From a checkpoint of a small mixture-of-experts model trained on Wikipedia.
Size: 10 layers, width 512, 117M parameters.
Experts: 32 experts in each of 10 layers, 192 SwiGLU neurons an expert, a sigmoid router.
Training: 561M tokens, 9121 steps.
Below are experts of layer 4 (counted from 0) of a mixture-of-experts language model. Rows are named router (the router's row for the expert) and show model dimensions 256-383. Each number is 128 + 24 x the weight over its row's rms, rounded and kept within 0 to 255. Numbers have three digits each.
Before each expert's rows: a language model's description of what the expert responds to. This comes from a sample of Wikipedia text that the model never trained on.

# expert 28
It responds to: Accented foreign name pieces
router:156152138132155141135111117109149103139120157158105102160178156168115163105133102140170078133141181110115102118109098099117094134085153148121119106135100139095139122172146123171140179104147108157120121099142127130119119117129138098138124150100127102142092125108163128116102093105120099103132119147119131157128089079130144162132128151076133148126149160090152129115145110115142129126143

# expert 23
It responds to: Word pieces after initial consonant
router:130104098162146144098138101150146126122090129115153107173089123154138125153180124142179151116128123133122124167129161114116115108132115079114112128118134128131169114123095094096160145170158132117090107196134138136137101140129181101123161137132108107132145127149146124165104166127147111112147114101104141109182139131082101137159155109163112070137107093104105118119106136129183138099167

# expert 25
It responds to: Film and media sections
router:145136133168182138162087110183087150115108133128140090142135106121135135123065133121148087080135141127119107139186106139137094118118173169149157127135109148162119068133111118114114123090103127117157163142121153115122170133117135154159118120129096121124104164146166171100141131110125091128123133163146141130102114127115105187143071130154115161136167174145122107116155119134107164157133

# expert 26
It responds to: Quotes and pieces after r
router:139069116090083167145116102104113081097141154118135107147137137150132102111148139142129173155132126141168124091133130128067119093134127130155139157133125144125111116153130155126075139099114148098128095130091126143164107102130122113126106110073116149103128115109136119108152131071140095118166124093094132078126154150136072136146175123110132143129127102121149107156139142141144120115102

# expert 11
It responds to: Mid-word pieces in place names
router:113091161143145106147124135083133097146129118150162146134095161137109134178163115128073149164139130111131120124156104118125114128147139105114137172143130088130079150122122099104154125114157135143157096116112139159115116121127139148127129116113149121139153103088119099112115146157127129116147161154124148120118143121115105059180136145129141100126113159109122147175102182096147138116144

# expert 9
It responds to: Biological taxonomy text
router:127131119138081067121097174144079151132123142133124135111114100107140101154108141072183128133106138114134124099109116168164168131151115126162126096147189121138071142130123146150170117147112127159108113148121118189138131123145100153137136123178092106126183163171112133118116132118154143164139098158140103129128141145119139135111169084146125122103083139116178093127126140145102112147139

# expert 16
It responds to: Letter z and G-names
router:138114140168120132129130114138133140119134169119129140125124093146112081150125144105120104126109146119177165081113144084156137080151155167111068126126154141094128139134145119159128119089115119099112165118125114136151131117154101115121100126160122116154150065120149092133111146107113136131153139129063145106145089098150142117127142129118065096094132157125119126057122135091120104100107

# expert 4
It responds to: Word endings, See, spaces
router:131119099108135113123120135127141119104148147164123129066112152144117133148113132128140130097076137126128112087177131115097129119134120129089114136099166155141139115079176128097094144148154142124158118117119093096105173133116142107116114151100167135110131112129140151144117144114137118166158109168124124188155140152129123097125097117120129096176095121111117126121121117110105119128100

# expert 10
It responds to: Name pieces after D/L
router:119119125173091131172121087180110118123107102128118098131102116099112123211142131093091183127135127127130124138124103140089149080109127107124115152113104130139089162067116137117128137141171121123164123184109132117117130114139177195137175128124118141132158152139133088122151135143117135092139162118131142108124172111105102128147150135133127125076141125156084124091125123107107130109153

# expert 29
It responds to: Word pieces after b/ar
router:127093140172150161109153135118102098118127141123155143102185128125109161115146143149128150122164129138135138174121172094165122140118105114140108120139087127084140112127147159141130118135159085111128118139093121099143086077111134122153123162182110134134153134125113109129158129153049105147106148104121116132145121105119116145110171082120103129154110135132095097099115145096132093156142

# expert 17
It responds to: Suffix pieces in names
router:154143127138112145157119129109114126130089098210085150125140114140095122120076120086138127142166140075157093153081102111145126145145143125120188114134099124134134125123123112185112115100105093141138152072146135134130152087117112121076090110104088116142168143125126132123129149108105137096167166146125143157159108164103164095120150129178124151146151108108157151128096130095161136159145

# expert 12
It responds to: Pronouns and phrasal particles
router:162126147097135107113157121129121121136105128081119108172080125096118118082120125151101116124104099098121141182178121153151128071134127101107169099125132150101126104135141120113126138162131128103108167137109072137127091129131164167052135092153123151119075118153146164130117117097165146169137129095119159122104139125147159127074151119106135112143136139118147149131109121114086166144122

# expert 0
It responds to: Mid-word fragments, markup symbols
router:112114159100139150167140150120133188149146123116155135139140114117128154084133157138115105127124142143143146131120141157136109135144143162171144152111119088112090127177113119172137086134131131129130145124093091141131107126135125143123128149115135104132117117108124137095117149148124109154169141137101168153127145144113120138173141120124167132160099121083096125085143117134102100113109

# expert 18
It responds to: South Asian name syllables
router:154121144114116167117135129137130138114142170127169151122088141165135166138163089161134159137137139125143164143108149122165124145134146121096123136169145124149045134131125150083081124124162126151097141123125072105119140110130106164157109148170172131144100063118160097141128091134084143107084105174118096148113092141126132114123093123052085114126130129137108125124120109128099163122140

# expert 27
It responds to: Word endings and completions
router:115081144137106121159148135094142132153113100143108126137155172132115101083098097116156144087123095119104150163124134167107094138116117058113157130132133149152126095124125105110134146115108092112157154156150154105168130095170122136138116186105102123130128136160179109084135077119130113103132098093131123126123124119091117157095140151127153155150129136122155150127158121128163114124099